python train.py --n_layer=11 --d_model=256 --n_experts=40 --experts_per_token=2 --d_expert=240 --router_score="sigmoid" --routed_scale=1.0 --balance_loss=0.00182 --lr_router=0.00133 --norm="rmsnorm" --norm_eps=1e-06 --lr=0.00477 --beta1=0.95 --seq_len=1024 --steps=3724
Below are experts of layer 4 (counted from 0) of a mixture-of-experts language model. Rows are named router (the router's row for the expert), down (a neuron's output weights, with its number) and show model dimensions 128-255. Each number is 500 + 40 x the weight over its row's rms, rounded and kept within 0 to 999. Numbers have three digits each.
After each expert's rows: "comes before" lists some tokens at least twice as common just after its tokens as in all text. This comes from a sample of Wikipedia text that the model never trained on. Tokens count by the router's weight.

# expert 5
router:520483461528492463510524493518534447521490503504497520490503469447536535528485521447523524519512534510592547460493485460388508525487520453547481449508483514433515445512435492510429502610490468434537483496529511502510498573528495409449509478557500520526516512419567487506615463495481447518433483516461528496507521531557464515470543552511490504481431468457531503549504506493470489461501
down0:463491495461546458487492452450442490441530464522472497497507505449537492469524527520525497569485439433478486558508528503537516479512540483500459447482555534546483535502538477573540515481522569521528438464527546465548564457466465474518533481504503469531522483566458481529519478540526476517497488550471493445455490540522410502521529450561557520467568568593525512488540457463428484453443
down1:551536445477522497442463457447468451487521476545458531467493464462588488546521464528511527461546471557539489457486589441551457572487494526542521482531443491490532499477459494484517483490446517499525569462532487549543483428486578465463472449518514563464549560463491494512501484453503507592522462475452424515530565493482427487554509442498531494581495444542538539477512456451545532463495
down2:474557582474595509503537536546478571474486537529505535534476552473480483544543459483434494426460476466481503487486531558471552494469454461506504560563490530519494551521382472468571493493567535496523445522568481558464529515510435493491474451440511453478511524443525462469506539458519535443486467523476513524474481478462584538468503521469475480519513495562409435563451472514547486531472
down3:427549497515458584546480450556480458537491565509499491502519496464506467516525476502525533468534510472575505506550499540449471413411585503546501462540513479510523418483486470499532384555559452569517491504561503462518543480553461561458536512528528557503406518478506504479462515500490469590428476509524519465548569458446498489485509444480581489559541510485474464527374485448520473552501
down4:487484462432477492474532520518498533537520517561450488475516413544484503490488484489473583489515481533509514521454504417544471518470539540519545515548438529473486482537481485443548574550481543489573539544500503546517514440501461530507435467582490575532509470450426465457618512562488489438463376505489449471491437483476518518537495529531438466529506531456432485553468500435533475558467
comes before: " |", "4", "6", "7", "5", "8"

# expert 30
router:519520511494467461548470439527473495486505491492465480489482509474511429463531451497547548500469450502476407507541492511437504531489533502537470500511527531553536532485488511546490510495527453462467507497555538494508520470465504444458469472428497516495670503459602432442445508522485472596524530552481497481598541502512468454483517503408457504448537551505486514467512495577418474517506
down0:455480523556501512540538595488490492556498524495527588479503488491504482515460448556491469451509465479467515519483535541518531485484571535451480464532509508552520538491471513454530431438495444542501497440512435531533528495546470511540493454461494502445486506592531573503456516534480522488534464386482476588433599453487430486508513481470497609531550507507517515436521560514419487522556
down1:497527489561457537496531510554515482448576507500543448466570502525524500444474492524444466504498527523487453507525444496463535542449512523497491578392512531494538549515452490521551509526545429522474447517481531403563541421518533485512479425465522480481496564551492518543559479491513528557462552503514464503483475446524447442497470558533483470538479507466582518466575541488501587471502
down2:434484521522498518492481539551508510541488455466491549555530416527493491560479553475526484450473480466495476506457513453511464502499453475555441500518451524448495566512443508464473523548482584510511538465548540470544504448549430435524527445510542482499413614510470524479499542472489507551553477495449526473533471508535487493535506454510519454501479512491502492575462484435541504566499
down3:454498601515454540470499487566543431523476452489500484509513497433473431498491513503590568472502480493491515551541462513521477484522479483528475493476560537477519529497497507575540511504500479520480506532405528482493500516447472499460453477506532467532522435458475500534459519405475547496517490491507442498471490542489462486529516478473506488567512518576584590524529510495438434444527
down4:490528439488526459538500493492518594524482463466451549511394447487512488579458513481558472511523489493461533469549499493502522567486479466420502451469465448480547455484428501465398483496476485533484553435479466422535486476433497560452480497568534472495529498552529519477480531509540540556527486475484542462477528504522469543499496473518493513508472499554450492484492532527512505581540
comes before: " |", ":", ";", " by", ")", "F"

# expert 38
router:519444486531547476463519559481524502485480522560431448479513423490518508500472448509516546455506448452522423521498512451437512486474442531528505504581493552596486507542512558522565517429523540465523495601538542523481567560429523437489496494548506503467503468529517489500581577491457497559510539499541491477466512555513473586528558506559517490457574533428474498463545500542468581570512
down0:455524501453494410463595545515505429510521518570523464480457519549511468528480499476545481520492532487448563492435512484465497511502446480483432497578486509556536533592541502451511506504502519460522505481457510482511464461488514480482570580530424505489446432438408482509474556528441498520476502492566530582479526571553473513492527573510491479430523412523538408433489556505535552466520
down1:439548541461500526517463606553529465579560476480507513523523490521485449543483427499447501416475505475469551530565517491485559504454382418435471476515457504505509547481488465476484509498581587465448517487465463492511476514525461524471491487494518486548511540524484499547490458472569481413619485476490452452544564448505509456423535554434539470534553474496536542478570506494433524546480
down2:481431503541443497435540471515525622487504443469492462467478438548530517461547488555470436588441531500477561568428525508448476496527498460473532472475519507501506464485459499531501512460559518573555462441511451518439424548562473463542491467534491526458410450534550491527516509486520459502377551453556472572496549453454463448504532538512443522447430503471518531550529463513568546524522
down3:507530466504569511451552519544566483471400448517501546452508544478506561552500528530522494566519518431521512528442518503527495538504491468518432516461503471528482433498522464492524481510507466446521464482501540545509531490469472537545618596482568444491512568468589545474429523457536446497541485498445484460535473496503495530474487521492492481382507457557486543542495469467557502434532
down4:477551498457521512507485483546485560529527483555497539503503531524475459511522497596510496514516465450487501462527490506561460500453508440498447434534538540569574468499503462501524524449510512416528465466472412509510546547458477581473413518421503447531493485515467543512523543488534564496538464519483481548496535429454476512528479470523495498460493529515457385482476452520475491473468
comes before: " the", " a", " his", " be", " its", " their"

# expert 29
router:538513482459534476461511480483499445483513497481476515549452530474455436552480459550538528345489552429471435483464461470393503500484529517562446494533504477457532427480450544510483444502509515434470467562455511544497525570562536495459457454534535482440542438539504456535480482485489425505535457537439519494528540517501530501454550518521447457518419499498500497517508465483479502545507
down0:491551519508519580477501461437531574468530528440453520436452494496558524471541524543462388516535472543508415472579478472518441544476474503541552476512500498442457586545453450484454432496491512510499466453496457419516439543450421503493486511510601563524473479494489562561553453529441459557471513528482554556519505511555554445475462472478558477549468522486424530488455489424442470504522
down1:506499481518451511566506481462505548454497511542543503459590450481515613512544545501478471536537511460544527563464531435504467552495525515511496503505504456503448491533515442524567460463493470525486523502407454544519506483471512589529520483457544549466488525537460504529548472551474589406590455575448553550424475437494492473526452432574478481533524425492512499533459549459472571503444
down2:484513495536457460464460522517513457477597541433438529481550535488510445435461484588509404489426529585462480527532492472447516442463552536502550470453481491457572486505477456494545485479478449524535494492511480548478560441546473489506475453603561542466421549527503518481496471517464543562482491425550562534549505489469515482534420453495469481543483522465497497480529569523447475507537
down3:463535435513449571541450454491510460497564536507452495538414507578568432447487521427491471463485472480511481497480518449457506536523528539476515475507561422516509482493485483522492470448539509493507455443506497502508503551430486491503520520446490470539490439497572522505488465445501474556486548450557514517554512541561480557471516504453547538551444558514500521484517522520492481525523
down4:495479535454607464525496491449501536507552485539501539527421547458440552550522465512474469543532496549477525512464504421548537490460515490449470570468430513505492507533490511551474491503570573444501456480478491512544478440556525476526561511518498492505477439530502489465465481527532502463436487483506481442520545526500574500526526534461533505513428603434508469533470457623485489501472
comes before: " the", " a", " to", " his", " by", " that"

# expert 19
router:516551483503504497463645512504464478467495489507512520505502586511491605525487521523488476518468499371504496430588456415486492496492493551495446560513486531473566524445495481512494525466509524506518522521499490496474476481537476497427422495486512518616452490483466515500587523531480535582494490564514532564525524494420454512510470488515529441503504465536526491502481485522484551503500
down0:503529530499455468564485500553531444524498538576514540538498501543516535510510458475527521495460489514540497523567509514555539483521553603486574539469486527514522500527499585455519531514446441562444469534488511524509593595559559448531502492491482512436482500460500504498512487453513505537445535590420479524458468453553570521457559526505491522501539433477482487457477483526499582505521
down1:501456515494507464504535518492572493532507544506502537475472551414547501472437516509494490479442482511506486500488553479539524472461517519544523504511506513562505539477500467488568502463450521470501543498463455518512583477501499463566539582486498509494541445400506491535462525493584512479437395448514495528460436463516495540514519467502570513452499480463455518454516436471447520477556
down2:503484562533516509494488499532556563498477498451456536484434514439527488501535488531550472474529445485514486497447461528486446569505497483450466460490478492508556495522509535507510517492461473533466523496457530510460571530541434465498474505558526423457535514465509487511538469569508534531514469436426509457474444464584551528496520486507533513460477481436513468496452502558528505511497
down3:448494495513477552485511510489519505491460575438507452453482515453516488526474465493436489486500507451471475442491507467525482436562544521514530492518514554515441485527490583508493530475581465516512494429423531508522521521480505569510484563481504522562466470500464449424463472477532529531511555500467539513507509402515541525510498508530484514469501512475374470534585467524462498465483
down4:471487483508569474509536473542515463486526513483490494495564552505553504503490500524432444487529513475461571526543558499454508483494478500432480445519494589538560514481470507483561462567540506487531497575427550476565433557473488479449443425556481588463495520520479530453448539507492532504476525559525506498456494560455460449546573487441584471510512507598409547476418505455558487459444
comes before: "-", "|", "\n", " •", " Born:", " Coordinates:"

# expert 4
router:459515504510516428502524465458460480454452465507499492517524506456490500508513483469495550405539489486526432513591508505524460454458557444474495480526475566546461511466431539491451528572612455449506474511461536513444492482527452544477448447561521445440498505478519524411436478518437550500492475482451501451500517504459580533503518527522544524411433527516608570559555515493482484501485
down0:514500440463507509489560433571500558554427528549560518519470552541505533543501494507507470595436550488530517461521481413508516401525582512544480522559498559439467444471454535490517495514515501489515555431564471537513523479502515407429443554498512464470506511491502456498530454508518550518487438550464529454471490478436534536521495479503529461563488535498468499485452477494479463489572
down1:524502478481466465454493479481441456539508415532544466571476486558539487465531444516540471519464515506507502427576459533483515511574545509499478573464470488530600573480525477475507520506499536515554521565535575482439506554480507490529548546398553505533557480498500477515488483452486467543486495498470426476548503485470498461488532519500457513471465498466453504509416500442462536517457
down2:474538475524465458513491525488478464509494528546479578548550607518482474567429529529500456540476510480427532498499553515428550516458494528491427506533508473498511465523554446459495477581476485470502461450563471528553513537469494500520565541465459492518465468413514517571490499435539457476459512570448485523554520493540523583549442464567519528480538479487546499483429461521532512438513
down3:513529439523517492484536563502492502479570559482471462464501497439476520531495490470439468468448506514497499477510468580468492528559462464517509473486519580569544567454499470487448476479494515511516533457446485473464568489470438515471496494468486505633535499508512555524444520437519576429520467582472533566456494525461479498591497558503527536493453539539512487570536502478525525559496
down4:530513497488533459569514522527525469427493474437526476468429485483562497369574523497485482544457519470524522552514513531571506433512455498472531449535527461462516564513521455511539405491466471521499485479425507515485514524513459534503511538505460472518524508609440478512486488545514465465485485427513513496532547569506486503505493523525477520506493510506384512466493568468475543405456
comes before: " of", " and", " in", ".", " was", " to"

# expert 32
router:525533496466462450463512520535464502478534554500555593500491515515498495437495398508510474517618495427488471457483500514429500514487555450483516560515505496549457537469515522544500497466477462489502496514606588566425512538559517387537517513626505482478481516468501490387524525494563540481484436526453551481479526530578488514473543496490522447519516490539494464499507491545460467473561
down0:502547506548443428510508464447563523536513472549402505516549483424474512498516545509466534520544506473523450515464499478485462452489481497476505501499533518530537490529489444508534428499525527530493483447500441564506464547474505510489584539459550505543499413393517540495526513505428481513433488497552504526516566498497503478487543446547585524494566506502416418594493468504501498497469
down1:425488498433502492565497486532508536507513494470520473453523456449495540457611475393460488493460412531531467600518392493483501486449511513519612483440514510467545465537408552501456470555483474464522513510495525514534519453519545550489515501495493504525499528407465467472434444540525507436482497545485511499494478460555476545497562543514509537492518566394463504474507490613537480441437
down2:425434535508507527442456521461515512463527521524468508459540500531500526562525469485458459522460493513542479603514535477513487493523480481509475474583547513495547513494522443575454504517521510370543517447465423522543556469447492483501531473526532489517458587528445541546472492527506470508454508567422484472528442486549492449496493518545535501508511493523480524528524496510499452507576
down3:516459513514561492458502446511527495523504499513521534421546543495445463483475487498550494499502613484467429467535468410538499509391509450473541498481510447529579442448454475508431489514528490552534498495431566535455431461414549506496475519548571486531486501507482363443491465511517448412507505548474447554447511494489455505429446427479464509518488519503505428461448508533512527519482
down4:504488510485471534418478412464404501430530464494417472482522539470482375515529486517433494546458512497554557473524479491523496532500481536477474470477438599474520534472498483559452562536506490548517555473575557420474526501484544489529580501461529563470534547592504495470488546502477541461603468533491455470476476563514596511558537478511431491457543557540514512514481512548496488514513
comes before: " ", "\n", " 0", " 1", " 2", " 3"

# expert 21
router:529519494488513475526549514502442507577516570522520536465510489512543505538503492486531463503476531482454468528523486469376511482431488431483478520486499469503418490498441473602470448469518494508506551511472537547442520500475518451406483471538509468544544500511492437567499488580509517519533483496402565488448464515475464647496526497509491477466501515558505490479488518508514486501564
down0:539455479505497579468507539493472440508526471481510492433469504509512551508517545437467476473493504485506529497443537515529499435482551495471453493547534516474476458526540511527469456484492545538427522516511512494453510484399489469509506484545558532513510470502484514540515464549403427511527495437485506394561540500542461430478457434512480574484523519523501426502392581479494542493522
down1:435514523473432548505487470434513460498506481459553497534489488550489532527546499507471489433501497449504480508469433478522525545542563585490570490531504444418521548545505536547510487436555439439540488510539474560493470404498532489509566551499526548519465438560472498555581528490464623547447515452536512486492549412600544549548491424539510538516459510507510432470493494505505500467495
down2:547471499497528539493522434578600542478512467554535517466469419574450474389497522509485500479480471501516561486530493541519442576493492490519500436522383509435475457491508557427493475531516488509532524487422510542479531500505487478521530547522455481505512541502464490464461518480493581516504424477478537587577456545511549496503510554530553452515476518461478469547473432478512429488506
down3:471559520489468455526545541504556514527495534532540535491447482542533440495459558514448514477530520533495533502489465541597505516497472485526496525506417505510552516513443509518523482417463486499496539522449436501513412468453561498495513488521531495541502469541530508526489551547550557472469583524515589538468526478406508489466553546482446535479515529461468472466521508487453534530509
down4:489505504495596527593458514551508479503498529591515522536497439507511464491564504501437500449412557524531555506468499500534505505496505450465472510535452500511529563469488505486472464492449572461555512512548442434538545588488492547470510498523480574535437511554444504558480404457458404513504517522491452543508539494558561476551569527501485544501434470453457440493576514586539534535499
comes before: "\n", " The", " He", " In", " It", "-"

# expert 33
router:580517510514463406486472504485462472425456454537495502545464444449548475441499498523433511495513411488570533485482486411540510466516447571508472510500487571546484487511504556501414450546504461519610411562584502501507511524536517420478482489525516459484504485452491463456574444511444528518473439523410518469459470433534544522511500573430447445392452496475587455520499505526469494512491
down0:482403537471542539495466565539495545437492455534454518532511524511505486500547480568441579470455504549495522515466487508461485557486464489555515504464487534508506511568535569518477525492436551541462526555506491436487500559507508519525595500444413524535553505549561479474558474529453478515534483589482458478538488464505524551522527456498477535498512487500450497542475486504510434465499
down1:522445553592516502542430482487506470486521413429540508538577461485549464506531482517462550535458470473539456427488498544531466520511503520534462545516548521564465503584580459483521485509437531459507497531456472541468463553517442511571521553483421592471566452513527459477545491503522540466527513533619470511517516528459537459546513473484443473528494558459466558462460460491511514494573
down2:518492466472548466548588515568551521482466557542517532483409503514512490470502499511544520486507513431474526455484512486414518517472542551563501503445571439497463548474473485448475499525458586481528485534436489477508525515481482482484535454488451435496529483535538472514446466443570475498451504447479530471439549464483550532427455521615589484499538461486440447439549526523478541502511
down3:471457525476581537489540448510543492442457470443508462478511476442507422459477584480475538543492530453516500417488451464503486434528474504443497450492524476430465478464445505452500465470467493462529521531556467569495502583521499566497488522505494408442539495546527570620440521492499497458517521521521529545546511477517515556492548549490459484463505562504475551522465416462472508521452
down4:519576477550606516482466485492494553492467496563484486470456438521461562492534496542489530545529471525478444450460459546507499552549465501530452534412503574471489451530471394454526532533461426510443508611566536548511520500538459494537535477513532529518449506542453516536550533510493443479538510524511501443494487415558471449470416466429442510502509584463478584499589506485465489477535
comes before: " of", " and", " in", " were", " are", " =="

# expert 22
router:519498475449500474473470513561484497501479492538510558516514537486487509505475547471564544508519465521487461401459468544522514488473508529528496526543486541537453532512456561591599358473514515522488503535465696527506508442563541468447467505516513499474514513498461547511504465506519544540492481555484512491559505466539450455512556464501521457491479527438470531624455390511439474494529
down0:477537537520511468451500443469453473547506455594456440521519499548558523457501513448474507466530479457469492539528527489498418404532486504528440458496530563490514497471525522525465518468494489555496518446452557484520529493535449533497483485478407430399445529382533556455542488503490462482481517518532562486493453518466547411461494504534529562452544500487498543462465503490490501502471
down1:536503505460455557422499504476459514538447470533456517473503522543545468500549515514519461423567507495419499493536506439509502578527549489483567487467505490423504545509478553468500470493454500507545478512455475515480482457455470489493461449454541458549499498533462519566527454528497456523538537461542524462465500462545485460484452473517457462466493582494401446588418498534473510486527
down2:467487545505508516531404501472492456640438548528481490522528518503540485489512543530530469487440537527434509480440505510520507544470526513442472436499500465588487525519616534504497488498514517547456459520528454480499544510436532554477474510476545537542470476515561414519500510462471480523508506465486455445574532520428482494543559479454525437521501567454446433576552467531510516545542
down3:582502499549485526487465503489534509498474550525564509498433483504465516522532511527481488430517426496502527556435515558544537477452563455569494498441508507544553514456451581421493541490489475447499478522528479471397463538469565529562510527502485477540575463450488505543477462473532477516450483498459484516516535471514526547434485469482531497517503429471474502479557498529492509556453
down4:496547510553501527544564488532558525536394503507555447498557486577555485490478500480444551447510455456491488480518500493524556566552536499517463485526507534506533575525533500448557517533485538550472470491487437463516469501523534532553490435471586555530511582452455543488542459489515544524485480513519520526513479591489485555485438507509533472579532524475493490425581465481524489519467
comes before: "\n", " ", " 0", " 1", " 2", " 3"

# expert 13
router:482522544445499461486547497437492513466541502522523551527481496501506461443442508503488581400555479526494571541503492494437472470453483475495489519537530571542558498486495574470442565518502458510559435491475489491491514487501525446492492536533528502534545433493475460496503519552449516492421500498494530472527424523495452451474529468440523513473433509543572500600472554494521465562493
down0:517491546451450554522512485476448457495440413512452544506458517503505512531551507560536550479518542523492418480498458634534496468521476546538462476443517488483465515475499438552566453544522448486506490484408473522459530492551516434428535453421495531443532488516415483514516497549545458481462520521531463530538472580565479455498465540543495520495489549536557541554581450483455481516446
down1:524475521553425497471409481518525501510486448501500529552510545534539526443547415474502524447549498457463396497508508482517450501492480488511456524457497502529503516412482521418512553511484549444479509460535502537472502488478523466481452531591468463528504452502515489539507501504500493525476539521498462421502463486519476413501465538468550467519571496480510525450489534547517430475508
down2:569492477522444489456500535513518500405558568481467492534412510501492528517466493532510571435483518567552521558515552503460564450522467434601509511444447502512498481451523475505486461460520497469469495460450555534479444430507576573505484533464482580480531511528507509486488489419579532521474510501472623491487585559466536527414553529527466423510439482439573504533526482484527566501470
down3:478500489532465460531485467435443506484577483504537479511541548530537519454458484478540470396458493429503572544477447565449498515455467525522453476515514488491528598461475511485498529526525550589452471487487488492481484437589488437460511523563519493479492533588489423551465545462540489511495470520480507479541477510524472596497447597456464465520446479505409546548506471569512523480479
down4:490420558489465577531512490536424532537504527509511476573462421579527554500468488471487523413556450465608541531469516439457492536513481472503554527518496545516515493510573571481457539553439569514565447502434411486458499494485534463482529518513462484468555463507516480535489527485487471539517450484488450480478571549443467479552460549475483460509565465497473462498539460534566495517455
comes before: " of", " in", ".", " and", "s,", "s."

# expert 28
router:524450534503534544487608486529495496463493542521456540494472434490477473445518440509530530523517490426450489492546467453444541526445461435520459552584535544456493465447403454512568463514561503471516582461469470535504497559518556455476436524533518482487520479501582529497526497504514510528454538496503484482491641481471518479502480487544453556492527451522501527495505500495526517535534
down0:519457556438479494499523486526483522546505504454475495498492481542510510409477447493517546575561420567501467467494437460469452467483485485514535523529538445516471533534533468509393572506534521502486464463452520486541531499583534406488497424512472507526492493517509509422469573505419501526476471503562515452485485543531502564467537435555492394479481549524463506503408483472529438498514
down1:524469416480460488544469586466517476488495463493546469605441529514515526482503588446508503445565465475427479470541484529463440448471478481550514436528476517547488437450491447532483524488441454485458472483430448512463541490584465451483499486483557562500466493419562525423488461515508512522511561523492511500519479548483448446476493456512553473515493497514535526581472494461505441532588
down2:458487462546517511485514450502494517461538484471474458445434584434535374520489432494524433505583455500491489509520491501508472490512455413490499518478523545481433511506460510579525485499449476494486447513517464483547499615457476514520486540422512515512483536547516453483518469485487528454554573498498469469480412527455538476524534423494477535512426480500467497586460495440549530453506
down3:482356497506477500511455493489516549586504572510471464458476573608424548547571544545524459432471486470454498452517432484519510519452515503492496487478417469476451501495462536514541466417470453469517415463512522437538495561557493495424476539480454485475503478485498457485528522405491541514568469445528496529485502529463496488484533484496485482455481426464549483549573390461491500561469
down4:524499512462469494540593582535513527442434567473471463476515540503564523538523507515455433494477383495548504512500504565468536462499530534472478520512443479571488496532541443494533447557436568581416503480453540569465493551510513530533473484535507463532450455524440562561492495531513492501457397464480558372521531445442499546473567438520435492503410510499440505522532550516592495519472
comes before: " |", " are", "i)", "i.e.", " were", "ال"

# expert 1
router:542451477458503551523557426535478477502514500557489528501541437421536508541481448447457524475495533526438382593544485457446575489492553546490467615487493571492467391439426522510473416527489522485515451504560521486535513571458508573485482464431527502587557435457496445517462465530515458512504505504482502456457526475524532465519437511506525545472513490513482508533521505491518513529504
down0:447503505545420462534557599533538468535536584588541510507517492461431478485536505463512536511460554449438550514544504494528439503489505503420485437483526434498486530548497565527513571477502465518484506468448501482489531418476511433484471528569424450498507482580479498572523471478522502423512462524511501490535453438544554497468468489472469466482494431496515442568505500429460428523548
down1:452542475454515514527529509534515482458490512526532528528492503466490456575491497527500459561531489453481470458532538524465545445412490544475517440482486467506423498532508477546478540462541484509516434505531520534540479495433588463556452543428536543529475471558474423525480444543517507558423526536449526448437547499451529506462521563499497543467538532475391541428539486537476477497504
down2:479575473477523584542564483462477440477444517406463510510532556506534555468528522509513454465461510464546534445458492530529584546560519503535454487580513536417512516406532541461436487491579469535517415577476532489465534569469427586531576529466460539563479530513457458539533561475453431457558503551577543552473470513460551551526517475457531453572520444501509497511583523452466491434493
down3:513554489460518406494483560464463532533490473506505491481509502610453573467496496500495485510500526475494483578482487496501491468481491460438454539516531502564489521559473494510510485471445479505536499520446515488453503538511506523534466521450567458498478438496570463557483522547548567511431619472532498544507427518537546538453463476421439516544509499536453502537493485451509553477513
down4:465487502576484425549478484577457473472476569495540536517538500548547499446479535552580553546507567441469604455533520476544454464530571455455538496490506495507553542552512537416479525450513533411465456473489513504524484504486468498504458500494491486437552496511573538461546563471469517537475508498467489516506500492526427552539559518514527615561475441526531452506535502485502583506537
comes before: "\n", "|", "The", "-", "In", "=="

# expert 23
router:551512476470527460518545488452458474524496541576465527505443443474503521476456348504474599480514412477557506510458483474425461518483457489576491484513516533498483385537492446493440461502469462467626483495474526559489484509497521545454498495495489520514502529472505414468526450555501483598450474514417516560510463569499450498495496543550446541479470507459535493481515479519437424524518
down0:520491505445527447534458469462514532498438508480534479541448484486546488416531476439470534501479530424505468552463504446541397476536468488499523504457537543537529517518509419450511458498499475536473392488522497387466493564492534452487518462526498535491472453504512498481476473511446479478437447484483490463485535515449466508484537524525575500433462513520566556460538524550489509468502
down1:510506524466526561539513443583444443499508409505600493468469485467507502458496493494479460506516521481485462518508562533507507475491430593449448462509477526475455493546488397477498555480433485502516494494515444516497516545506494551520449428522418486462540518468490533516527460498500504521486488475504544501526430512540533535487476506449524477501485564584493516607479467470471556497587
down2:570466519461440441519413526457491534465438484601499494506469528528543530506443500437530458486458557492445547499569521476464502488467535522451457473510499505523453472523509463557556508542438481467523500502498458438487485513465475432490526520502582516488538476482552545492453488489509457444486459496510513507475540442429536531494465438536458465501485427533485457482545507517490524493517
down3:504543518446493547475482475458448498493530441567542549503509574486495459493408536452512529500531482503569467535539541472512505417509499527506475463417494520518486507420446562504440478483535459479443474557493502476489422519546501519469502531531511442427514498479517568508536456499443446465532479512501511536491478471481544516509498527579467572465572523477465520531538455475539530418535
down4:528553493536509499450536566472539544469501537439448497514449415496464562409515523486492494547514428471543471472500516480491465604502518475503461535502506460505461458539528450547551494558500525534503478446458477483533594552473480499502485435489546506518501588511458501465556517464493577521495504467553529487456445513522558505464419466485538435453402593535499438541465546507492497543488
comes before: " |", "2", "7", ";", "4", "1"

# expert 18
router:500503524509551429517490564541536518432504417513484539500502537427480472543521500479500515496516499455510481467481498412443490496499440488475497515501461560475442459506446534486494525507605538495549531501539495560482500514489498438502445532559486467514473536497479448525514469541497486492459490490548536459566529489609505458463619488566546539462472521514491505477465524463558470535562
down0:468425565498496524443522451495466546526518479515459518458471491522533433541467470496502501601476597584437445447424475471539508501410469478425508509524482469511500485506491538498529525499582452479551498458487489519534475493478485450576531468502498486471485476451491398509483560508555498548569470450491419487495511523564588492474511423444468496538526458490540505490512521520493469513518
down1:560466463514546518518467490568572487500481463522489485478488511552482513426533468522464472513458527488491521479535581504552520517490466484532485469571555542535503496452521494567515570493534532472549481606487452444570568524473474555428453475584531455529448465503598459515566537483580403446496463473536497555503512492480541530570433513529540478527481489532535436449476486522477496399527
down2:498463529487514502530470524478573548481474498475496538488493531476492404435528474478485441519495496523527464652508542471478538486527486492497474505522472534458529540478519520549567446511580527515534476523450516499423521403513527500540539431539545531381466492565540514498531539591448487545514473561516498481526606521497434534591499473443441474500481461472519576530424549522520520508455
down3:453524447541513494571490544447477544472469483579509498504484544442524484520519490467597496517474497525507424496454500485437465515430556531497508446568483451446517495476484487466529429522488529522504490537495496503472468442526558515462469529494483413534520458464526478524479482490511524531473476524512514508495513486484477444461499426518531455528515531521465458522535507506506597509527
down4:511480471450478472519510422507570511457443556514514492491434561518437501534468443414489485444561592458494506527535532517510472547431484499536454527473533519502396420528547529534527486385491511508561452466526504523567518530492476469483410480508507473517484495480495476467478577453521465505554526521487493503548519510497542435477441450471469492512459475569522509390499555457482515502545
comes before: " and", " the", " he", " but", " it", " which"

# expert 2
router:539535483528481524514505548502480497522540549540540611482509488520496470535484533474481509459583491544516552455482482402501598484483481526527487521509460456456425473482446431464499448491482445470516509493510488503488476460549523496521483559503487519511603473507502441515593505476505542532460563557462550478455582512529558426405537508492430539495459474478483439469457509530498546500500
down0:472548501597574513453481485580472573441499539471524469456531437452492498534488551532517492488481539499489478494480529443450461488489521507558511540497503512492490421470503490508464437543482509493425501598416510508440401494566458520478494484438588538435489460476501533477586480507526509543448513466460519557425517494505512544464543522459438527590447501486471501492534435564474515524468
down1:466499450488533510527556539528475440402497548536490442532543472498483550529497506517424508455512558539466527507513494502477559485467519500547549472565423522501494487510476455504522484447464527534533521495474543435464476493544500499527565536518473458512501503523474459560564518480502553485548429516566481517456503442450582449523466512462468532494474493549462499511582488486590483454487
down2:481483570518453528461496490553503593486541470473494450592488522529499476422478537448558427502460519455547482450504537553520510441435497497477547506590522545504492443497443471478477539468523509512544410559500433536489539469555482478523513507502477519463511515551522514550443505490531519531479492478464502473536489526582472485527447488524550587566514561547446466442536468499477516506540
down3:541510480474505545617544501525560459498473506470534538424508462516514527561528520514538541473550466520473509462493506492557466540487543486603396471537474537510537513413521602491502508492551577439508538528499489506500476481415499476541590525416498546505489483503479503497396507482449494488545453430466513538469460494550429454467498497568506510504463471487524516493441567539472577482523
down4:485543478467456534525466471494495496567491485543487474452477525490527478534460494466616509488510473478418462493496526508481483522470496484481422521570493499499541486474512448502472465534491533452540493538510495522483455525511509509531494504476495515472574506578511494483504421595516509538556539435504619487551490498476614523392530497569447440551515542461520502467551526482466502536571
comes before: " the", " a", " his", " an", " its", " well"

# expert 24
router:494475524559465466510473521463518455537506512486480514472512502436560484493517394513522543524518488525491429481507465419410466503466523470459488546505464541501441465487479498501512512602497466476572597525565514495501497521557506426477472476534502492495615484453504432534602510504450451624447482511432543514502567482518558487467558530408485393487571514485537532487486527508531520462522
down0:442530506560475518579503500490444493572479543475457512473512480489493484510492482476500524537512437479526531450597514470520469507470558523489503521553547480470456473520509554551488523493552476542474502451569560438563520490562498494532464480511542419506507497503489504544526470528469529374526494502479490562492527436514486463416488488514511508538550590529466529532492516493585528578479
down1:500578487500516482478538481450526521500533558499463545505471467479554513443544537475474408498513458547442465480504552539491538520440500465426611546502519502487476534485518541453493478521480421477472541503511428427582579472519446538584555587509556585446467500438498539480460451495488530462496488457525474470545497460528543498540491545526465447436516524510540418529495505499543519504520
down2:478507585471525476512495504481522514529490450502549508569472534412475501533501493530475554553517574487525543506487527476511509506529564435514466498454557558513449491457504517417483462490509439530536550556482515511461571494485506414503536523545521543449463472567509522601504439468417583524528461596455527466558561462517537591506592534499513593574491521483496597486522461532558517503479
down3:559469447502515540515600541532467517521512472497508537541493531501422579458578502563554524503356525502445569470516496532457525424499590500405561473475448488518470551550554545452469527495538518541468482503502462513489474460466506441481515450464508425504534531523503500497435537512504504457491486510520469445543446474502480470534580497492520473519492541452493535523540519465459491490478
down4:554523516520528505410506498503457448522468473479546482535488354499545530524491478514482489414529490565517545513491434462498517564505506488478511432461465524517452508536549498526489568466569475488432460524491527549499521461542527463536497406487467517535499386465471537544545508513512502533427457501537515471551498491436520515495530491514530481526446591587497518541492508458494510465395
comes before: " |", "′", "°", "/", "6", "8"